Weights of a small mixture-of-experts language model, trained from scratch on English Wikipedia.
Size: 13 layers, width 256, 36.8M parameters.
Experts: 2 picks a token, a sigmoid router.
Training: a variant of SOAP for the experts, 435M tokens, 5989 steps.
Below are experts of layer 2 (counted from 0) of a mixture-of-experts language model. Rows are named router (the router's row for the expert), gate (a neuron's input weights, with its number), up (a neuron's input weights, with its number), down (a neuron's output weights, with its number) and show model dimensions 0-255. Each number is 50 + 15 x the weight over its row's rms, rounded and kept within 0 to 99.
Before each expert's rows: a language model's description of what the expert responds to. This comes from a sample of Wikipedia text that the model never trained on.

# expert 0
Suffixes and final pieces of nouns, often plurals or abstract endings, plus closing parentheses and %, e.g. -ers, -ities, votes, government.
router:45 50 48 39 62 51 43 59 50 23 58 27 60 47 39 63 65 81 26 47 50 62 34 56 67 51 60 59 23 88 33 10 55 53 43 36 47 61 27 68 40 39 43 75 52 68 41 28 51 43 45 53 63 63 36 57 32 53 52 51 44 54 55 39 57 73 50 42 42 45 70 48 38 63 54 65 45 42 47 32 42 27 66 46 35 38 45 51 42 51 23 51 67 33 53 60 66 60 49 49 41 55 52 46 72 69 59 73 77 44 24 23 44 25 48 20 61 42 59 85 26 57 67 30 50 32 51 21 70 37 63 46 53 41 46 41 78 61 46 38 38 50 60 55 39 85 09 21 30 62 62 28 58 61 30 55 47 30 36 55 53 80 40 49 48 37 44 46 45 47 65 55 31 42 73 54 54 43 37 52 37 46 48 45 52 77 75 52 83 50 54 58 75 43 55 59 56 36 72 57 59 63 25 49 54 34 32 46 41 39 57 56 50 68 61 54 78 58 44 53 43 55 51 37 36 30 49 55 74 40 62 55 73 65 63 86 46 28 41 95 35 56 58 48 42 41 11 59 43 77 69 72 78 39 51 40
gate0:30 46 32 66 38 29 32 53 67 56 69 43 40 51 48 33 23 55 33 33 37 59 38 50 36 76 37 35 46 35 32 43 57 52 33 69 61 89 49 38 40 72 43 51 75 37 43 41 37 56 60 69 46 56 57 46 64 73 44 43 48 59 79 37 51 51 40 56 31 64 49 58 61 49 58 74 44 19 26 39 38 57 34 52 52 24 34 72 27 64 37 45 33 60 19 52 60 58 57 60 41 62 60 59 61 55 23 09 62 41 36 36 67 22 17 52 32 40 50 49 39 69 48 39 45 21 43 66 27 57 60 62 43 58 50 46 47 59 70 58 33 56 38 59 40 34 38 49 68 51 41 67 35 68 57 73 40 72 46 48 58 54 68 43 47 72 51 38 22 55 61 52 57 56 47 15 47 32 39 31 50 46 44 76 50 44 60 68 54 41 20 91 53 50 26 38 72 61 71 44 69 62 54 46 61 50 35 40 52 55 52 69 63 73 92 51 16 47 25 30 28 41 39 24 60 54 54 40 48 12 34 42 62 48 88 58 38 38 55 54 43 51 69 60 58 33 49 59 74 43 45 39 69 45 75 50
up0:40 22 11 39 41 21 56 37 76 75 53 32 63 12 46 74 32 72 66 32 51 45 40 43 56 79 67 43 44 65 45 37 44 50 29 74 61 87 51 58 44 29 45 57 73 56 28 42 59 48 66 59 39 44 65 53 36 76 10 43 47 54 89 46 15 36 57 62 42 53 38 42 39 47 60 59 52 42 44 26 66 35 32 72 53 52 32 62 28 25 34 48 46 46 60 35 43 58 83 36 44 60 49 71 37 63 52 46 55 32 34 42 71 24 48 38 55 57 41 65 48 37 56 51 52 31 48 66 31 56 43 81 09 48 25 41 65 59 57 56 62 57 49 53 29 41 22 54 43 50 54 65 34 59 61 56 19 38 80 35 46 51 69 60 40 68 44 26 36 67 53 58 57 45 51 56 42 71 64 57 37 29 60 56 53 44 40 61 37 54 60 50 38 51 56 48 61 36 37 44 46 72 49 45 42 57 38 64 43 51 57 69 39 69 63 39 25 59 40 48 51 67 38 30 59 37 47 59 70 63 50 53 40 43 99 48 59 46 56 57 35 53 55 48 71 36 25 64 35 74 75 60 30 67 54 22
down0:39 51 51 60 57 53 28 40 83 64 52 52 52 54 55 61 29 64 50 55 52 40 49 65 29 49 42 37 29 72 48 51 47 56 69 60 43 52 49 64 79 29 51 46 39 75 32 43 47 67 67 71 41 68 26 71 60 43 55 57 55 40 73 55 54 63 59 51 53 34 62 52 35 60 55 43 57 54 89 31 40 08 87 77 22 49 42 49 41 78 40 31 36 44 34 59 70 23 51 57 64 54 49 57 49 36 37 39 50 79 38 49 68 45 48 55 71 76 42 34 53 39 43 54 48 43 49 55 62 35 54 56 76 44 54 44 57 59 39 36 30 54 60 77 73 56 43 36 39 67 52 24 36 63 67 53 41 42 59 66 46 48 77 42 51 75 47 51 72 32 58 15 33 48 51 36 38 78 67 79 49 38 43 47 50 89 71 44 52 58 44 60 47 58 70 47 54 51 41 32 58 43 35 63 77 35 47 47 51 40 56 31 46 76 69 30 23 53 58 48 41 53 40 40 81 67 51 68 06 52 77 37 64 48 34 62 50 23 39 40 49 59 79 78 53 17 48 24 24 64 66 67 71 38 53 53

# expert 6
Bullet hyphens opening list lines, en dashes in scores, paragraph-ending breaks, slashes, opening quotes, and hyphenated prefix pieces such as co-, Mil-sim.
router:71 49 30 55 86 47 16 33 43 26 49 23 71 48 32 62 40 53 60 49 43 60 29 45 36 49 41 50 56 44 51 71 61 43 59 73 27 47 35 18 43 30 52 41 70 59 31 23 68 39 50 35 51 21 55 28 47 99 67 54 54 51 38 49 24 81 70 46 64 36 31 32 45 53 57 56 60 18 54 30 47 92 42 56 62 52 35 40 32 63 36 39 38 64 37 42 56 47 47 56 53 37 47 36 46 37 57 63 60 66 56 37 40 71 45 41 46 61 51 55 16 42 56 35 49 21 39 66 28 55 57 44 76 52 72 66 65 61 57 25 53 53 50 51 78 45 77 51 36 46 47 31 30 58 47 83 65 39 58 42 26 54 64 54 23 65 41 60 40 62 60 60 66 38 58 55 55 56 25 31 28 46 58 64 68 38 49 31 43 40 47 40 40 75 67 39 62 77 63 56 57 67 61 59 48 64 26 50 52 40 54 67 49 46 57 53 54 52 41 58 28 49 54 61 28 77 63 33 53 50 44 36 42 52 32 69 50 57 76 78 84 54 39 38 48 41 59 48 80 70 46 53 30 56 32 25
gate0:54 68 34 39 30 90 58 47 61 53 63 30 29 44 31 52 63 68 44 74 45 78 41 50 66 53 53 63 49 39 45 21 82 39 47 49 37 55 67 28 44 57 49 67 38 25 81 50 38 63 76 55 53 47 42 39 41 47 55 42 43 44 37 37 25 13 52 41 69 60 59 22 89 34 70 55 34 58 49 77 52 46 46 65 42 45 38 18 52 35 66 31 39 65 49 56 29 58 50 53 31 47 68 59 59 45 44 56 55 59 37 40 34 40 60 40 32 66 35 60 62 51 62 56 65 34 54 61 76 85 42 72 57 38 62 44 33 29 64 39 63 71 59 34 36 36 28 68 51 49 36 65 53 47 73 60 64 49 44 34 20 56 43 73 42 62 33 50 39 44 37 54 71 61 66 54 27 61 59 19 58 47 52 64 50 41 12 78 18 59 59 53 44 60 44 45 75 44 30 40 56 67 55 37 54 40 56 35 58 46 27 39 60 43 30 53 74 60 50 52 61 46 62 72 52 73 82 90 67 37 35 44 42 33 48 42 51 50 46 63 53 42 44 44 82 73 55 77 44 76 38 68 72 37 53 41
up0:42 33 56 43 64 21 50 57 36 49 24 53 77 47 73 43 67 42 48 36 57 42 53 48 50 37 50 30 50 71 61 61 33 41 40 44 67 53 40 69 32 54 42 35 37 55 48 49 33 46 49 74 62 51 62 58 31 53 70 61 65 59 68 77 54 71 37 49 62 50 67 61 15 68 30 42 30 45 46 45 37 56 38 42 36 27 63 63 39 73 47 58 60 66 43 45 62 50 42 46 42 64 51 53 65 47 79 56 65 56 68 59 52 39 80 45 56 45 72 62 41 27 81 65 59 51 33 25 34 44 31 43 34 51 59 41 60 84 57 73 23 27 50 61 71 59 61 25 55 57 60 52 52 32 39 24 58 64 69 81 80 40 33 56 62 30 37 33 80 58 64 44 16 59 42 47 79 58 48 71 42 54 51 58 44 42 43 33 78 42 32 41 41 55 35 64 55 64 94 57 61 29 37 37 32 49 45 48 39 42 80 76 41 57 73 36 41 40 79 42 27 57 35 45 46 62 49 39 34 56 86 37 80 77 45 46 48 60 54 61 47 83 34 51 17 47 68 27 48 39 51 53 46 71 62 63
down0:62 59 57 55 54 51 69 56 46 41 45 62 41 20 42 52 44 35 51 43 61 72 58 70 40 77 64 44 10 63 69 39 64 48 51 30 80 41 67 57 68 72 63 42 60 63 67 51 32 27 34 39 49 76 37 35 61 68 20 32 14 22 36 33 65 90 46 77 53 75 40 61 49 63 40 46 59 13 56 47 47 16 37 36 42 45 63 59 29 69 52 57 59 49 55 29 52 39 58 42 34 55 60 45 47 71 49 68 62 50 72 39 54 44 58 58 56 34 40 46 43 53 40 33 43 64 39 28 50 52 39 67 35 76 44 71 50 30 35 47 30 16 44 56 62 68 60 81 50 59 55 51 63 48 84 41 70 60 43 43 70 44 27 51 48 40 43 48 70 45 36 29 44 44 58 27 35 48 18 59 62 41 52 52 43 72 48 54 61 42 57 36 83 51 31 61 78 73 49 46 61 74 31 55 45 51 43 59 30 45 66 51 40 70 61 27 37 32 50 77 42 47 56 65 29 27 41 40 43 55 61 32 77 47 55 42 52 61 27 44 63 62 47 43 19 55 52 33 27 46 29 34 37 87 44 43

# expert 16
Personal and possessive pronouns such as he, her, its, they, "such" in "such as", and the invisible character after coordinates.
router:40 38 49 58 59 46 55 52 74 54 52 76 25 55 30 89 74 45 61 56 57 37 63 46 66 34 40 40 40 48 68 59 56 46 20 55 19 40 44 62 57 28 40 50 87 36 22 35 45 37 45 77 71 34 68 42 23 90 52 35 37 36 46 40 34 53 28 39 47 64 34 25 62 45 50 60 51 63 53 34 63 66 27 32 41 48 42 37 45 42 78 45 51 61 30 78 69 43 64 35 72 34 41 31 68 36 71 41 42 51 64 43 44 37 47 70 27 47 54 23 70 70 36 60 49 16 60 45 69 67 68 69 35 45 25 31 47 31 44 53 59 49 28 23 41 48 25 69 74 12 60 69 40 71 42 36 52 58 56 51 49 58 38 45 49 31 53 18 69 64 51 64 32 44 49 36 49 45 41 60 61 43 57 46 60 24 46 71 69 22 55 78 24 49 49 45 46 57 53 64 34 45 47 50 44 48 70 51 55 63 53 38 22 41 49 32 51 52 59 77 61 62 50 58 61 60 50 65 53 61 20 69 52 25 58 59 79 60 45 65 50 47 52 43 57 50 41 69 64 20 56 54 29 33 45 70
gate1:71 56 43 42 56 46 49 49 58 56 48 30 41 37 44 64 80 33 33 57 68 38 80 32 44 52 50 69 60 35 60 52 46 37 39 47 35 55 46 21 39 36 44 52 20 47 55 07 34 69 54 38 69 48 58 53 50 47 46 38 57 52 52 30 35 42 44 47 73 34 72 61 46 46 36 43 52 47 57 49 44 70 41 68 53 63 61 53 58 62 62 64 51 44 43 39 39 61 66 72 63 54 68 59 59 53 28 55 37 33 59 16 17 52 49 58 67 36 22 47 37 74 31 61 46 53 84 95 45 46 44 76 40 55 60 28 37 56 61 46 27 52 42 72 71 47 46 62 41 57 46 46 70 48 77 52 62 31 50 48 66 66 42 62 75 84 26 32 45 74 36 23 75 52 40 68 24 62 43 53 58 53 66 42 51 45 10 70 43 64 47 74 45 75 30 54 65 44 35 50 46 57 18 67 31 55 56 51 30 56 52 67 60 74 67 64 49 64 53 36 37 53 45 47 53 60 74 83 74 54 53 38 47 45 44 51 56 51 62 30 64 99 60 49 57 73 40 38 55 66 40 26 39 43 26 65
up1:34 26 37 55 33 55 50 43 45 25 48 55 28 56 31 50 67 51 65 57 79 48 55 41 69 45 69 52 56 37 66 66 44 56 72 86 07 49 54 56 46 54 64 48 47 15 67 27 56 64 50 58 73 46 49 55 65 37 35 59 58 30 61 54 56 53 40 60 77 59 42 67 55 33 51 57 58 53 58 34 43 42 38 46 51 52 41 57 50 61 61 59 47 53 67 76 48 59 64 65 70 55 71 65 44 46 39 50 47 52 90 41 47 41 30 59 66 57 30 31 52 43 34 41 59 59 57 74 61 49 37 79 36 52 75 44 37 33 36 38 37 58 34 30 40 22 35 43 60 44 40 86 33 44 59 45 36 43 47 31 71 74 73 45 47 91 45 78 44 54 52 46 61 33 39 30 41 48 49 36 49 56 45 56 24 48 22 68 61 66 36 74 42 60 32 46 54 26 38 57 65 41 14 11 61 60 32 35 36 52 71 46 39 56 81 73 43 38 49 41 14 54 37 61 65 57 78 73 61 60 56 46 39 46 81 48 25 48 47 38 47 52 14 52 36 73 51 44 52 56 66 26 38 84 54 54
down1:58 65 59 44 52 83 36 21 74 64 52 68 69 21 81 48 70 53 03 62 69 38 46 45 48 75 57 73 38 34 50 62 61 40 47 61 51 45 63 48 48 25 37 39 61 54 18 39 68 55 28 49 51 70 56 73 25 52 27 43 38 31 42 72 43 56 61 38 56 57 35 55 24 49 44 57 40 44 67 72 33 65 46 40 65 66 56 48 48 55 37 78 51 35 63 37 63 35 66 58 56 54 40 26 32 61 48 32 46 64 78 39 02 61 57 62 52 28 62 51 35 43 47 63 53 44 47 32 68 35 68 76 25 48 09 46 61 62 38 41 29 32 62 39 53 40 46 46 53 57 58 60 43 47 42 23 12 47 68 51 51 58 47 73 61 36 44 58 44 42 40 50 49 35 31 53 57 26 48 41 74 60 66 42 49 44 40 59 52 47 48 49 86 36 60 64 46 32 41 57 57 35 22 64 76 59 55 19 27 39 66 64 65 41 64 41 46 47 29 42 42 26 48 61 45 30 69 55 36 62 74 76 29 51 44 26 49 52 14 53 45 25 35 62 47 31 38 67 55 56 44 58 37 61 61 54

# expert 3
Proper-name words for countries, cities, states and nationalities, often after the or New, such as United, York, American, Poland.
router:57 05 53 45 47 60 48 37 78 17 56 22 41 36 20 73 57 40 47 42 39 75 27 30 64 71 55 67 67 64 39 71 70 38 70 71 63 58 48 53 64 40 63 26 66 47 67 84 53 42 66 43 55 60 59 61 62 44 49 71 60 60 54 55 61 83 46 58 56 32 70 48 29 79 60 21 58 79 49 59 56 38 80 64 49 25 43 52 32 57 32 56 59 23 60 54 40 53 77 50 45 57 48 57 35 60 52 71 52 63 54 76 64 76 57 69 40 45 61 32 52 60 56 41 60 16 35 51 41 39 43 60 52 44 80 25 51 59 51 31 66 52 51 35 53 46 59 29 52 51 16 45 63 37 43 80 44 58 45 44 23 52 47 72 43 59 32 44 34 53 66 63 64 50 47 42 39 51 62 39 30 65 45 55 66 69 88 62 79 37 32 31 54 67 47 52 69 40 52 43 41 80 56 49 58 45 43 51 83 40 71 45 52 52 31 37 58 62 59 50 68 56 60 44 68 38 50 65 51 64 35 67 42 34 43 32 23 23 26 55 36 36 59 40 54 60 67 38 67 31 52 84 46 53 67 50
gate1:47 42 34 53 52 55 51 59 51 77 35 52 73 47 63 63 52 76 41 56 46 11 40 70 33 45 99 43 42 45 44 32 52 50 33 53 57 55 52 55 21 36 15 70 80 57 40 35 62 29 56 60 61 45 49 44 50 49 33 78 75 37 50 40 39 30 62 40 34 29 57 50 47 61 10 54 32 30 51 20 53 52 40 42 37 47 60 46 52 57 61 68 63 69 54 32 67 57 48 64 45 34 34 38 84 70 36 47 04 50 46 53 58 36 48 54 62 55 49 49 66 34 74 50 63 39 49 67 44 55 53 40 64 80 52 42 61 69 48 33 35 41 73 59 37 21 47 64 23 50 46 40 32 66 50 69 36 40 30 24 56 43 49 62 43 45 50 27 64 42 72 28 68 72 48 62 40 62 45 49 50 51 43 72 43 53 38 65 35 42 36 70 31 48 55 29 67 43 44 67 44 60 19 49 56 57 25 55 28 47 47 44 72 53 38 38 40 49 44 40 49 26 46 46 51 76 69 68 65 50 65 56 46 59 66 65 50 59 52 41 57 70 39 61 29 38 00 32 73 95 59 57 40 30 58 57
up1:62 50 47 11 43 33 55 59 39 34 48 50 56 51 68 52 28 28 35 56 38 52 68 31 44 74 63 59 43 59 36 91 74 23 75 56 21 54 50 30 88 46 63 66 44 56 50 56 48 44 81 56 59 32 46 63 47 58 41 57 72 53 47 43 51 65 36 65 61 72 29 50 31 76 25 37 65 57 50 40 47 62 42 58 33 51 29 44 36 66 20 48 54 56 70 72 50 55 55 60 50 99 56 49 20 55 53 62 58 46 55 62 48 76 64 58 75 35 48 47 65 36 46 55 26 42 44 66 64 51 61 55 68 62 63 58 49 47 54 66 81 85 53 70 67 59 61 66 46 37 72 63 29 67 70 29 63 65 42 49 43 58 42 53 52 23 57 56 61 90 71 76 53 44 58 53 56 50 55 50 36 72 43 52 40 72 41 38 54 63 48 52 43 63 41 45 50 42 58 51 27 63 32 61 33 29 30 64 69 59 29 16 39 33 79 64 53 68 57 60 47 37 32 65 16 54 11 46 42 34 44 50 56 60 60 24 60 46 65 63 51 44 76 62 64 33 51 42 32 54 44 53 53 62 44 58
down1:39 61 35 40 52 62 47 38 44 55 72 25 28 39 58 63 59 33 49 18 16 30 48 49 33 68 44 50 67 59 42 53 51 70 67 41 71 30 48 55 79 46 32 65 51 44 48 96 67 46 44 47 19 23 59 25 32 42 32 45 70 29 53 38 26 69 34 67 28 46 67 31 52 62 30 35 75 71 44 78 55 28 38 32 59 63 72 58 32 26 33 40 28 45 58 40 58 74 56 46 39 51 50 36 54 67 61 48 43 46 61 49 48 50 62 44 72 25 55 63 33 42 63 36 43 34 76 51 47 60 45 18 50 63 52 68 47 55 45 27 58 23 39 46 49 61 62 67 56 27 49 40 45 47 51 57 46 80 60 38 75 48 52 62 32 54 72 71 52 57 42 57 69 37 54 38 35 38 64 37 49 43 48 47 38 50 28 50 34 55 40 43 63 41 23 42 73 55 25 68 38 29 47 34 46 77 49 59 41 73 15 49 48 76 45 49 43 36 57 60 49 32 56 52 47 54 64 46 39 34 41 71 45 51 45 38 80 74 19 38 62 47 72 37 55 63 58 45 83 54 34 99 65 52 59 60

# expert 1
Opening parentheses in running text or titles such as (normally, plus head nouns of named bodies like League, Cup, School, and mid-word pieces.
router:52 53 43 53 26 67 57 52 47 42 63 34 56 71 52 40 42 44 29 47 47 66 52 72 55 52 47 62 35 37 27 55 65 56 38 40 60 52 41 43 57 32 46 66 58 56 65 47 64 56 33 27 18 52 78 62 76 18 37 67 53 51 52 20 49 51 28 49 57 42 46 44 46 73 43 61 77 24 48 53 32 35 48 36 80 46 37 56 67 47 53 25 12 35 58 33 49 48 52 41 47 59 47 66 69 52 52 32 43 83 27 66 40 79 58 34 58 44 49 23 49 61 34 36 37 48 46 43 59 32 58 45 41 45 41 57 64 62 49 53 42 20 70 28 45 40 80 32 58 70 68 45 45 56 61 34 30 56 52 46 36 54 56 79 58 42 51 66 56 41 46 31 52 56 33 51 61 32 80 44 41 41 40 66 45 61 42 23 73 45 55 43 35 54 55 66 27 53 34 48 53 68 51 44 35 70 54 60 57 69 68 35 58 71 51 48 67 73 76 69 78 61 62 22 55 40 44 27 55 79 32 77 96 43 63 57 62 35 19 87 48 41 67 29 53 47 47 52 22 37 39 61 22 13 61 71
gate4:46 42 51 61 30 55 34 42 67 53 41 29 32 48 62 46 74 69 54 55 20 41 57 45 51 60 84 61 67 41 64 52 52 41 35 56 48 65 63 55 53 46 54 52 27 36 36 44 50 48 73 52 48 47 32 27 25 71 60 32 47 70 32 39 48 43 45 30 37 44 24 73 50 50 76 52 60 49 29 20 46 55 42 33 72 40 25 43 44 75 41 40 58 46 57 42 63 48 24 50 32 76 76 64 46 25 39 70 69 25 26 47 62 38 58 44 84 44 34 55 46 66 37 49 46 37 50 33 28 58 53 57 39 50 36 66 48 29 36 42 65 63 34 47 55 60 67 37 43 48 78 31 58 73 37 63 62 32 40 49 55 28 62 56 61 38 44 17 24 40 34 28 48 50 45 63 33 53 56 64 50 80 46 76 32 46 41 86 41 71 28 51 69 55 23 65 47 58 57 60 65 37 54 33 29 70 42 38 72 28 38 72 15 33 50 29 54 57 44 57 58 66 40 59 69 69 25 55 51 58 47 34 51 64 38 65 69 58 72 43 44 31 40 66 19 57 32 69 69 72 20 70 46 48 51 85
up4:62 68 52 29 37 41 50 45 51 40 57 78 39 71 50 54 44 42 45 75 45 74 77 53 85 28 43 49 60 47 60 45 42 26 51 51 54 42 59 52 08 55 39 53 37 44 51 46 45 35 73 63 37 34 47 61 48 39 62 68 34 18 22 79 21 24 70 34 55 63 34 47 61 68 67 56 36 47 57 52 28 34 58 63 48 37 55 15 11 37 52 48 29 55 29 38 49 34 45 41 59 27 44 47 60 39 44 09 24 36 70 61 57 58 38 51 41 40 34 50 43 54 44 17 38 64 23 58 69 25 46 63 59 29 54 70 69 58 73 72 49 67 41 26 60 58 53 55 43 63 52 82 37 37 50 67 55 55 52 69 42 48 66 63 35 48 60 66 45 36 39 49 62 56 53 38 54 65 54 54 41 58 42 52 34 57 58 20 62 37 39 54 73 54 59 38 52 21 39 27 65 45 68 34 55 40 29 10 57 39 43 65 61 51 28 85 59 49 64 25 20 48 53 59 34 48 49 54 39 69 63 28 56 42 43 27 40 33 45 56 52 36 19 66 79 59 56 61 32 32 56 58 50 58 66 61
down4:77 53 18 64 55 58 35 43 51 38 23 43 72 28 57 54 56 37 49 44 69 56 26 24 41 58 18 65 49 69 46 45 58 43 26 68 41 84 58 04 26 17 39 39 49 44 55 58 44 65 62 44 50 35 74 78 54 58 39 49 35 80 22 47 41 77 52 81 38 45 75 33 53 40 69 75 48 69 38 54 34 54 13 36 24 71 65 44 70 41 52 25 36 56 58 15 48 67 46 13 28 53 61 62 32 50 36 52 68 33 50 57 48 47 65 56 40 34 46 36 46 64 58 26 36 50 45 62 46 41 55 56 56 51 53 56 28 46 57 70 36 48 59 54 32 39 37 40 42 60 73 50 59 60 41 31 39 91 40 58 57 65 41 47 41 64 59 55 35 71 45 80 50 43 37 70 45 52 28 67 60 58 53 38 45 58 49 53 66 68 54 40 41 55 31 65 12 46 57 38 51 66 18 40 47 74 69 53 37 38 53 52 41 80 46 45 61 62 26 51 52 68 55 58 41 51 43 44 70 48 40 53 55 31 51 68 58 39 55 70 65 58 83 65 82 47 47 41 52 41 39 57 48 35 58 46

# expert 21
Articles the and The, in, possessive 's, and its or this starting noun phrases, often after of or in, plus adjectives like entire.
router:32 29 62 42 51 48 50 54 62 06 47 51 50 71 56 92 49 78 70 36 51 47 60 70 42 41 52 37 42 59 41 45 49 29 51 54 53 35 30 45 60 25 44 56 54 81 50 39 68 63 38 42 42 42 62 42 60 49 66 32 49 44 41 85 66 55 59 70 53 25 41 26 50 49 49 52 53 67 58 59 45 29 49 53 62 52 57 60 34 70 50 44 58 38 46 43 50 54 43 51 57 61 54 60 59 34 43 42 53 85 20 49 52 44 36 33 60 72 56 42 62 61 56 35 45 90 43 58 83 40 42 43 72 43 03 50 32 51 62 39 41 42 54 59 81 62 43 49 41 43 51 23 22 41 40 42 67 37 66 39 51 41 58 37 31 41 59 48 59 57 69 22 44 56 32 52 46 22 45 12 49 70 33 30 42 73 86 47 61 77 51 71 36 09 55 85 69 44 41 45 57 47 35 50 47 39 60 69 24 60 58 54 48 58 41 71 57 33 81 43 56 56 28 41 44 37 29 56 66 33 48 48 44 29 35 28 43 45 14 22 13 46 40 29 43 35 48 50 39 66 61 42 54 45 55 44
gate2:34 55 54 60 71 41 57 14 44 73 61 62 42 42 17 70 48 24 42 60 58 47 40 48 18 34 48 39 64 46 42 45 55 31 87 76 21 42 73 30 59 48 42 61 62 38 43 50 50 55 51 22 49 66 42 38 67 41 86 49 57 68 79 39 39 57 54 56 32 37 28 45 52 62 37 50 65 73 30 59 58 59 54 40 47 53 50 33 68 61 45 67 52 50 55 36 71 57 47 55 51 49 31 31 69 68 52 52 46 42 59 60 35 58 57 51 70 17 33 38 60 34 43 51 46 29 58 71 32 70 66 34 51 67 55 60 53 42 75 60 60 47 36 65 33 35 76 68 64 55 38 52 76 66 61 48 34 45 53 35 51 76 44 57 39 56 35 27 56 47 45 42 45 34 75 55 10 37 36 62 36 40 58 33 55 19 37 64 24 54 25 57 71 60 17 28 51 32 44 50 50 43 47 60 59 43 47 66 46 62 42 57 38 44 63 17 33 44 37 48 71 28 57 54 76 59 75 44 58 34 46 42 42 24 84 38 20 75 80 50 67 58 32 48 50 61 43 53 57 34 43 91 75 51 44 49
up2:08 33 60 48 31 35 64 44 47 64 75 53 54 36 10 42 51 18 66 70 61 63 54 61 33 18 52 29 53 41 36 43 57 52 58 66 43 49 73 51 54 38 50 32 69 35 56 08 35 56 49 19 36 79 40 58 41 56 66 62 58 49 67 56 40 63 45 45 48 56 58 43 42 51 53 23 65 68 57 14 08 47 55 38 58 34 37 32 58 50 67 42 30 56 58 47 70 80 61 23 31 39 15 34 60 56 52 48 54 34 64 69 47 57 74 46 51 36 42 29 46 35 46 23 40 30 44 57 51 44 64 58 59 70 56 78 77 31 39 52 59 50 38 35 22 42 33 56 49 74 40 39 49 53 69 53 30 38 59 37 48 58 72 64 52 52 33 50 52 68 40 41 63 53 72 48 39 32 45 70 37 73 65 53 71 27 56 50 42 35 39 46 52 54 27 29 36 42 38 50 49 58 36 53 49 51 37 46 51 49 69 50 24 48 35 24 29 40 46 58 48 44 61 34 91 67 56 47 43 45 70 46 64 59 68 50 41 59 51 62 52 69 38 45 29 13 38 65 73 34 64 89 55 66 54 55
down2:30 63 59 57 70 49 34 35 58 56 74 77 69 32 43 61 28 52 64 37 54 63 59 46 46 15 43 42 87 61 49 79 29 39 62 62 44 69 46 43 57 45 53 51 53 47 40 50 50 50 39 40 55 42 28 32 20 69 41 64 35 56 38 65 39 54 59 57 26 41 47 25 68 26 74 56 46 81 20 60 49 34 51 43 75 61 62 46 67 77 73 61 53 49 42 56 54 57 42 29 49 27 65 44 42 42 65 63 60 43 67 61 42 55 62 36 47 44 38 40 39 48 51 48 32 70 37 42 68 57 36 49 65 31 71 66 44 55 59 50 61 57 48 34 49 65 71 49 38 56 62 56 49 37 56 62 46 72 36 47 34 56 39 78 61 59 62 73 71 60 46 38 55 58 57 44 44 70 28 18 37 41 64 64 35 35 86 66 71 80 69 54 59 40 77 26 37 33 47 00 44 25 24 70 48 36 23 54 63 12 62 51 60 42 41 52 14 77 47 34 37 51 39 73 65 49 62 42 51 39 45 53 69 42 39 31 39 52 35 38 17 27 51 56 40 34 37 39 50 58 56 59 69 57 66 28